{
  "moe_layers": [1, 2, 3, 4, 5, 6, 7, 8, 9, 10],
  "router_score": "softmax",
  "vocab_size": 1024,
  "init": "trunc",
  "optimizer": "adam_variant",
  "lr_mult_qkv": 0.4,
  "lr_head": 0.0128,
  "doc_mask": false
}
Below are experts of layer 4 (counted from 0) of a mixture-of-experts language model. Rows are named router (the router's row for the expert) and show model dimensions 0-159. Each number is 128 + 24 x the weight over its row's rms, rounded and kept within 0 to 255. Numbers have three digits each.
Before each expert's rows: "gets" lists some tokens that make up at least twice as much of what it gets as of all text. This comes from a sample of Wikipedia text that the model never trained on. Tokens count by the router's weight.

# expert 0
gets: "1", "2", "0", "9", "3", "8"
router:165116118112123147132169127129132153091099113075125146089150135157127167128140104134130165162104139123159117112149157126088089130114126108159125114159093142111101116096130102186157098094151132150115145130099112156122097126170107132127128158131089130073126155124132154086099152115173149099106136148125123116159153145125082154134109101147141120096153114143104166100104103116112123130067111157101168126159112126121130131134071123122155133105076151113125146109083144119102128113128118

# expert 7
gets: "y", "a", "er", "s", "an", ")"
router:085124137134087112131104122142111097157175179117124070148165148143179144118143145124150115084145111083128126163119109097106149171083124111126143116078110102104164118154137137116124100109163115073171161134160169145147135104156096098110110139132106140185115117147109098094115114137100122129127115098130134158127100083099125112099130106134135122127112127127119120162114164157114098129166110119132165101118091134126127108113152121161105097104124125132162130118130099152122107161127147

# expert 5
gets: " ", ".", "u", " s", ".\n\n", "\n"
router:137149104166130134095143102154143167141155102140152153123091098154127101122116134129132182102168089155148162107151098158121148105123128174125116142132125138137143094163131144126130111111123156173093148093142135161122152108099169103182126118129137088134103151116126152146140125207142151085123140162147121099141122126180148128147133109089153148086094142140144146122119139129164120097138107111116106137102135094154134067128155131113151125095134111151078092130148126104117128118106123

# expert 3
gets: " in", " d", " to", "-", " D", "t"
router:117130131135103125128138113129084104109083111166075179143075113119099144113086106102098149119091108137112108085152059175157112124112167123118150112127176159137125132111129146129122165172104149131120122120138133084103075172103116131119130113139122133116098103149101161175144136094139120141126138140136094124117134134159124112160116169132164155176111114153101163097121109133120156099134145148140131145094114130158076114128137140148108155154124141119111151129138151138139106131165107

# expert 6
gets: "or", " B", " b", " C", "en", "b"
router:113090133095156146169115130099129176141156137132133065165149119109137085115148134156152097149159155120117116148130171119129091156115144129138103130148104144103109138112131170106103157144124119124112110163090110111163154108112105147102175168141153138145187128143154169175160130117106126107142146074140121093129140168108143118145168125133130120140163126133122083132143124103118106146137156128147093098185160135106124133146114138102128185146118124130167162145140117150138119103125153

# expert 1
gets: " a", " m", "0", "le", " was", ","
router:176125122081131102114143145111157123122096125087095184096151114132152159164147150110121086122124137147131154171119102139122110096127077130168126126105114084139087125123129080137103101137117153133114072097096087097133128173118154124114140129121145128131108116128106109124092127133133070156125127136117135160105134133078113135135107109129143152154115099100148117178146139137150115126138149131179150089119130160114159126125144125148120148123148184146134106162094102106160159160149103

# expert 4
gets: " |", "|", "-", " M", " A", ":"
router:108147122092157093100100128124124100110115106153142103143139145080081110086138130123143120171132159135155120117109179116150164115148126133116145138150144081135129127112148116136176142100127109149176124109144155134120161082113142161116125100161150124090132161079122084112121104093167094150149136143104145109119129118151143116135118133161054136106139154114127092130126153140116172124112111150114101150128123133138136165120127132138106068147166071119151111105154108116114137095095152

# expert 2
gets: " the", ",", " of", " (", " and", " The"
router:130136142190134156151113145129144114140144140150162147111109153143126118168113122144096102110098125135079123133102150099146144114192119112072119151130163165149165158139096105109115143150120098112123131174151117130113106153159130119160096100084125134122140099140165102104139134134080182147117089126122150160131123122124129151080137159101119081134142139122162141110144091105132137165131137092099127163113156122092151197133130106103136100142127113110087130118131171139139150141129120